Weights of a small mixture-of-experts language model, trained from scratch on English Wikipedia.
Size: 11 layers, vocabulary 30075.
Experts: 64 experts in each of 11 layers, 4 picks a token, a softmax router, a shared expert of 384 neurons.
Below are experts of layer 7 (counted from 0) of a mixture-of-experts language model. Rows are named router (the router's row for the expert), up (a neuron's input weights, with its number) and show model dimensions 128-255. Each number is 500 + 50 x the weight over its row's rms, rounded and kept within 0 to 999. Numbers have three digits each.
After each expert's rows: a language model's description of what the expert responds to. This comes from a sample of Wikipedia text that the model never trained on.

# expert 30
router:628431473444489510416605541431557485524476493484578478457435481467526421461538589506452487439454509467445520458503557522435554521484476448512538390527347493384490528576519469466594533399576562571388443446441471489534489508504496493502440533526562433518507478490524596438471501453533496456488401489503436552475432481468507518481505481446561566510556466464524547544492431472532498507510
up0:554525428512521472526449535499479529530427422587498504505607509481442458547564517442477468473537491599412484502537492454405519420479424557485562495496577500506515553465473483603461440506446525546443508529522474496448411517459473505499544446549505476487422449410493478457492518461568512552521536449432553463474503498527478498600538476543538445480515648396530409488513541534495549620422
up1:428439554526414501546509503421579480480451468453572469380494589500605503532607508556523509529521465510469462464489534472503491574495519505562474459511453502454586511594504491523526461505526422477590552534534483542509466508527526532547488514555505619444504502503524516510479489497454465495546469495525543497565474523512499385470515406446466500439528449454604407400612554532505586498559
up2:517593436449457534515499452532560525511426506567440530550452567448544506539514551391472466517462480476503493446501576380490462510448472458512483511482513504521546454573491480475415552508533522501467430485574525518517547544476434426400512566480440585587590530467423536429558405498465451533536443511527508494481473401388533573535499508460549521539547576491474483474516530482553455576503
It responds to: Paragraph breaks, heading starts and opening quotes or brackets, often fused with a first letter, such as ==S, (S, ".

# expert 60
router:588542436476473559573526413542440447584516423546565507534449573509544560477451435487505504511475425471478509515467481483470429471437461500514503422513600435546451486460469478446520546551523504437487519530563581536572454494476586486510567557588576496510491455545552561496481611615545513504391446566430518568528418515551380469592462484483569512455468491452504551494531563560450520493482
up0:497477482598467506453517581480576482535576442485475617473570497401558525494476526525493481572437497441517496435475494492456481538463451438535506526552432457583550588476502480464521533554591525551487429521497544524593487540547531505498456418512393451509499552530418513437485408504527515581403623531415536502545490444519501435623534581497385570474462578479549471475467552516493507437612
up1:548560456506519545472479438556529582570454477493562520571526522485543456441551549472500550448501507424582521462480514472451521545556412456444439515492582485505440473521531497457419484476549425490571506514472475449578540462463555563535479395449437562550505496549559489483505569477518509550448463412499424496499398418567491525573528544439564467404466492427499528614562481511498505577598
up2:546582442529465564442556395423454549515557501565595513502470496580589417549477502407503528503622440374636443554468502519428429474461566425446550528568509522467565534463463364449513503548536408437501493534546510462502474583532522554470453542470560553520513388512472485573518449497402528502448478489432491465518490546460501502544513526615455632473471543560396491438539484535475558469436
It responds to: Capitalized words and articles that begin titles or proper names in tables and lists, such as The, New, Royal, Order of the.

# expert 46
router:534504504543481504429429526486478433566472431557543522489519519567557459515447517513554552574430493560464522444456491498510432467563514461532477561577508441424486585417544463547534532565475500364598528567508530474392524525522406526571519444473541535547433392503484455569552508476622448536547491437485594367458594537468515460514503454620536499548496500502525479573647434504514488512505
up0:482493399450520435557470560435449492463520460577476558411496529478567456520416563585530478459494543508580527539405392410529490531541466550558469493457465456505529499512579501551448500553560454545397553514504510508398555511595464461562496550581536486432523494559482577597518556494537544484510494493487478417535522527620521505456527417514525456438426412531498523541438460576437469522565
up1:538507514484483572486502492425427567473525491402484519600473548438536400487388495520484455455516551551469448529471462494580509490461544495532469500474528481528526518518358546468520593430521556423562443472496497601472540427496489517452482455440477533536562504568534468465531513533533528438446505481475506607480435538446465482507472500519514428457517437541416476477535571521463454487514
up2:592484512513523496480502527456424529618450529443448379455551460529487582540463544407466510549529467466575584457412429563549527395463495475633540560410454429446432447571555483465479487431509488445449515432522436497421521525432529471588521447525442462532487467425571576406437461376512573568556545425450551509503525476501494482391476579535505518542453524499515469502469582505538504558435
It responds to: Digit groups after a decimal point or colon, especially in decimal map coordinates, measurements and race times, like 58.05944 and 2.04 m.

# expert 34
router:566558490466455547472450458425477482439533452561527447432565563524417399583543543467429494528469508458605444497542451465512469519539484577512487422498507514509515416476485533479557455464567439460460474536598595470504430375474511441591514470551495460543457535472528555502432550505576497449530434480525515509474523565452485458501472610506581544497553439486525561493469484421512512415450
up0:581416412549519484429512469476624395512554458525610527499500527510504549543418455487474510536500464541414563560551472565572563489554566484419497545599507475477442518466537409552487591535484455541494498479525541499405504452464529464558471452483581464450529515480484521535484473543471467495475458439551534373464494551493593536519493545479473469429380498454607506494473423465569435424558
up1:608550481494489544405497433418500450445464444475451524449461538499461389438520589563500490569556536577474505544440519542537459540548487551529430431423547486513480511542472458533481522499507451507495447464529473500489541493484453477548464611510477542489502508435547489535440557542432516583423493485398452537498503600477449506470441480458525505586554488486485465404452477444440482525488
up2:497435500529519478496476536560407490511589553529558429420421464519455525521475515536488449492514480474542470524530528518553495493516489466472407583481529494496543533449414450537480530458456625487355464623483452529549593520540462408484539604514506543482479478501500451367533527545469482457549573460405488404507519531496488451526524486493556543448607468523524521562491527519462408551475
It responds to: Single capital letters and acronym fragments within abbreviations and brand names, like iTunes's T, ISO, PML-N, MP, and country codes.

# expert 13
router:547527580428512480498468526373446558433528554444448517435561476488474531537526493474452433554444477496477413560488508522538488516481555508474458451509540511453448427431561479492583492529417498494502562457532606475537494526464513460552553487551493437522451604487572493545471525530506575554624476462556527474475487613423505496561506583545462460463559570453589458506478612449494542551565
up0:446544520522494520496451488474563467536503444487548570453536358425399403451496426577494405416459561465538551462526493566457474504564561528505496545424499375540521475562423551529477482434509437532448524566525594555466541464528561417458464484459456468499547461548496481397490491545472493510549583499428487475589588495461451509568574521507524474475522550554486547553485455527531429476484
up1:487572498471428487528513540456415522455481534536565588518542509574530477504504550480440516456483517607473495529456395562473483498553501460473395446437412473526472552508551437391393454475521509512542573558524446537509498472467396499502473493434426514551421572429538561527443560575470514450514551474419488511507591452399520503515526481501456496529440577509400458523466523452460458485608
up2:552400462472564479513501496507513618410527572430531463457527565490479520531453467517478550565431495511504429533484480423489567549447423566524483489547461616510460480530528453491471565454530454439527547478550533458523397598540571521497527498490533453496468459479520552435481571509525597498492521513462552475562447435538495493418542512466463585461528481511607507480484446465473545387486
It responds to: Abbreviations, pipes and league words in sports standings and season articles, such as NBA, AP polls, GB, W/L columns, League.

# expert 35
router:579481453563598560529433530510446533556576508423550510535457402577591471557587599526481556570553473592452443421426426501485563580484565475497438483456541464486553529446494460455579475578520590484521514453461439552441479491544467472539466456480426535585518488449532489567429464537448529431511558450477507508452484443583468431531586534511476455389472529431470494454436517477530452537460
up0:514564478470522446422557549496483528521508547541421607452461509464455471539500486516560508524485637516466473556515434497534502502519477489559380464546517498436520527551482475478462443493537521421523513501444596413576505588477512455474455486475398504549557525473521604463509462431517443382523580555473588472484437485532590455572565536445477503549431544451476490433601541491500569481603
up1:559565571522483528566427562360560498489469607461569565521558456431509540599451502459464492541532499488529574519515521566512532548445624477420555414477461464447451496484484531435490531515510396506480556475549448507467494502489433440534396457471435517483496521423557374393430475436535489442524506499573539470545475512436484518435436550465476499537452576604480531574565415535557620595501
up2:493406576464493577519498470469488502532553477550495511607529457507555515460602492478515453551511376507490480543472581500382470417526508529536487492507500490507490512445537615545470483522448508555527440459507477525593494501519504452530520459465663449510539531433496507529517539481570548518572447468469411592526514522438618476445505516568545503627460441398524477450564518419443577527480
It responds to: Line breaks ending table rows, headers and list items, plus final periods or quotes closing sentences, such as season., idae., ".

# expert 1
router:535510516531458603418438495551477522478469471561494506421495531550542528522439542524538532500419514640420616477502399541602560495545420543517470509578460500536454515518569495508523471574422534446557509396468585521467434508542381472459487419451471531568436548449543452581417418557502436490493436423506526347495509554445519473433525452480553464538426468512492432485570500520486482545440
up0:544527439494514532507551428541554475459515481444540569559483493496505420557455484448496581512435521581409472494493548454520474458464500464568479530516574517342481561420478557538479493473493471428477447505527394520539508517468463562505488519508391439478534580455416451510476459512491477523497438525486486530498593485534584471425505448480492533453572404460446440572484495524478480516504
up1:520437539475519536539501486424512423625447443494494492512458501454561516500482472501577473506513474440523520519509499426430473552461537511617546559531456529475487520543463569375534451557506444492518451443474525449499442421411532565548529440518550520505531442524495556479551491545536514481537569556495453431483534530499508513342411477584506471539488492500471465377628541568509534525489
up2:461475487475510511527492464525421488422575491457454487519507573481514460473459466604472492520445542569474493589574459433397508472554565436482527488391452498495529518485519454420470489468477455432538488477587491552465574567476419472434600502472493555476494462483534530467617502464464449476470524445465453424559527504463604510476475574477469463443669500559545515514489519489569464495476
It responds to: Later digit chunks inside multi-digit numbers, such as decimal coordinates, years and register IDs, e.g. 1'835', 81.38'833', 2'350'.

# expert 14
router:541419505598543472465466435404449487500618432580481564519536435513592501479587540455517477515426581479416512498442548485446440428478464387469528544491535489445426470547522546576476452498538530492464636572532502475506482512577544419407543495440539521509462506528533519555514495596452474463544505543542626500446511445523453442601588450459424388518598534549509437464575551528499448491400
up0:561484468476472554465481501544582483437531569614423509458474509441473495514448542516537385503548518534527510550542512469450596533530485563409508454522505375594441514475441452408440544482558494456528584552476502507545468546513469516468536468489478554522455432469538500558538579504519526562343554483553480450565498404370455361552492520526589580477446566492519521466591505463473531542528
up1:421528422518555566576622553408467455478567573518482414383404484492573480539514515474499481496515518481485571454534609437527505516476515512483428582510373445520484489569456557433536455485598563530402444539538476512509465536482585460468544479541500575530502503461462523538490522511518534493580513537454531594427481443490478626463437422640512423530501468506439513605511540561493495506535
up2:517538501496526441425553555452503444542474468511492482537429454488524594461474495484504564439542504513522546578445495581467430558437500462503442467590387516450620460523510536515500439489599454477516533544491497514513530475511472463559418417557427444503518556460470501608482588495496611506583468516467481419377521411434547453517413565632514472494448519507455488511531507537435499543415
It responds to: Table cell pipes, empty cells, section heading equals signs and paragraph line breaks, common in stats, election and minor-planet tables.

# expert 51
router:625523506487496534451513464473453417439492563474462486429455512432471442437432417509494430477462521454489344497524490481499564529468481517498556515563471487599567464501440510469496515419590449412500535482516571439550513477525527463516457521548523466531527559476469434419508514517590552460422606505543525583519450557532509576591479441420564514457519515431472532505570580627513578461566
up0:475505486555420561542583391397597507406489498504466478370464552582573467475622479516466432503412467592383456488458525438434499486464609573525525467514524521569518405419514480461531441581461510593486521512534525524473486533453512520485507498495487469480513486493435494550478488557482469456389467530527483526487481462448502454533561560487483518482492489575466462544533412411497447546555
up1:546476495526435442419623547599538504575495552432545492560422493558462414525532533495561549486440472575441548483450528453470505493473489527465444608506523529540616516554495507428445528450547499505458522491551418543518473577518470451520514510443532551426404554472447523473464459506520504459527524473516407590467432465458575591519526483497442474585448454497545538515456471498616557545485
up2:482407442491375506574551512416514570399503482416519401511468468444402418482500526471491480465517550540490529488477503547538525469469508422552551543500542468471386498424461576500503445447580604469450456501552502454526555517531524451492540522502477414417510445504444484569492551486485564595511542520510531380473405496505425549497400522639465466477461483486447448559529490514509468499540
It responds to: "The" or capitalized first pieces opening names of publications, albums, films or awards, often after "of", in tables or review credits.

# expert 23
router:523536473539468417520432476529416529461564438516553480551521411601445561464469476506441433465435473529476502469397495603573428392512472520515440535511470526460443548471549407533538553558464439473527519562493531534520542524492435502588520487489485457491487483513534489570513488560571432460482433524525613351436530460469588524485549527535436463455455598435451434544505479605540532611513
up0:419561504527425477488440496442585465473532490519566516517503638494496529496441426492439438477514527429489529499507508520502488507588417513550501510490519493538551502436523550600503558515458554404533546441494541432554563522441500379530466561570445379577567583472506565580478476519513524582502486448490538572470474547543591550477441600512524579501387477449428520447529530463488501574524
up1:439577512500544501505424518554523520439542455518580459532436404555558496578462516508492379484548510527567483444551537566499504551502526472381443539554475423571565535516594508508483537487452445455556519557554526465481444437545595381537438505532547510453506475578551475436504420529537558500531511559601408514557481505566553524519466588493526429419569527493484502560531559580569611521510
up2:519562449541506396441456434544572454428493442508500500534432485570580517505517548555439485529529499440478567498551428434556460532540559437399491433517504401511479554501494398615504475602561554523515509511439480491504485565630554434491627490474417492495492369501439551537480524523586470462477498437518612482599395552579472552509485488536488454613504427500459444515495491461481525474513
It responds to: Digits and numbers inside table cells for scores, votes, climate data and sports records, such as 4,538, 27.5 and 562.

# expert 3
router:516429482491528438460542574442579417607518532590438432474495432512488569421491576478591439493462454448525590544472512406509529440591562448492453517531530473473513425567563470399467488463445452523399481561486440539447547452494502529531583394471538584470551420511482537385494442637477539432462544481487541519508431437624448430438562545517494502476431461453506566561455465480487462461459
up0:499546632565511483513554467505488491548501543409418488484596459589434439581552511512550444502519394591515538610482479459474500431443542491494504525518531431531490452509474562585556491536475499543505496486494540492508571471419374492562434474437580452525414439415496560579470509532463473578426493521507455536541496567532460559551536464469527534500498546526543539400533536536487468567528
up1:539534521494546553496539565502592494545418478496483377539475531594432533619456558470475586435503462580585473486514538504495466538460459516549476543420430464523455443482524539566532483515485378558477459499556543472515564501484501564557464505501416625479535468489524405542571376546536566487554492544443492461544504474476448509476470498502534467446505579466503421504590551532533525489499
up2:463476452578504483477482521477519536548575479550482431540523547632493459583568534522461491521400578529533567572530532379493539499327567543519618564522465604490444515422456420487464515478508443509570430433408420444486527536528501470506447542565554413518422510518535481540529552530597505494530592556558517531503408501454481521465538400540574450510475459508430516501474444470544490516447
It responds to: Line breaks ending a sentence or paragraph, especially before display math or section headings, plus connectives like However, although, During.

# expert 33
router:516513562501526535404499462386485499593536488540474554514561519499495539519547530485536519498537539580533506439473487534516467482401491519538416545475508508419419562447548485525480517505495475444594590577440496407474576487604480516510525552403436505473541516504387482484417551509457503457556555419559508508469404510601402482604458446490454525581488521486431357413487533496452462563551
up0:390421516476539438611481532407549449454504595558442487538483521516386558517515487589482537517490453543468431507457496498532564596446455450513498531395424528514508421546570509523510497502422372468581581499494579458450445580537548511446550540530521446459583515454553538476498482444595521512563591482517504493476504504445485544544535506494380516437564529581487555570464583524445545517475
up1:551522466462450588479541493457474447476534555487461418416544484511451609396557545499494504483476436541482527557567519464493488446476475382525504438533453471488428444465499415548546428474471519548456518461521466592528518529562442477580530496575478479524467437531534502587583487515503529479398583548450476446466537529434453515479515541488596479474579589556559516548478474507523582542442
up2:538476439499477448587413473460439451475464550530442505506534551446537566542483514436538621553393451579581545550416542481541431463541593582411472525511525510454427551488540434440442453404445476524435578502490546515455445522582471419519428459420508602532429560479449509548442466488494522485577587585584557469493480470414446424554468629532536489477522564471573474510456510478517500557483
It responds to: Tokens ending a cell in pipe-delimited tables, such as closing quotes on song titles, party or position cells like | DF, | Republican.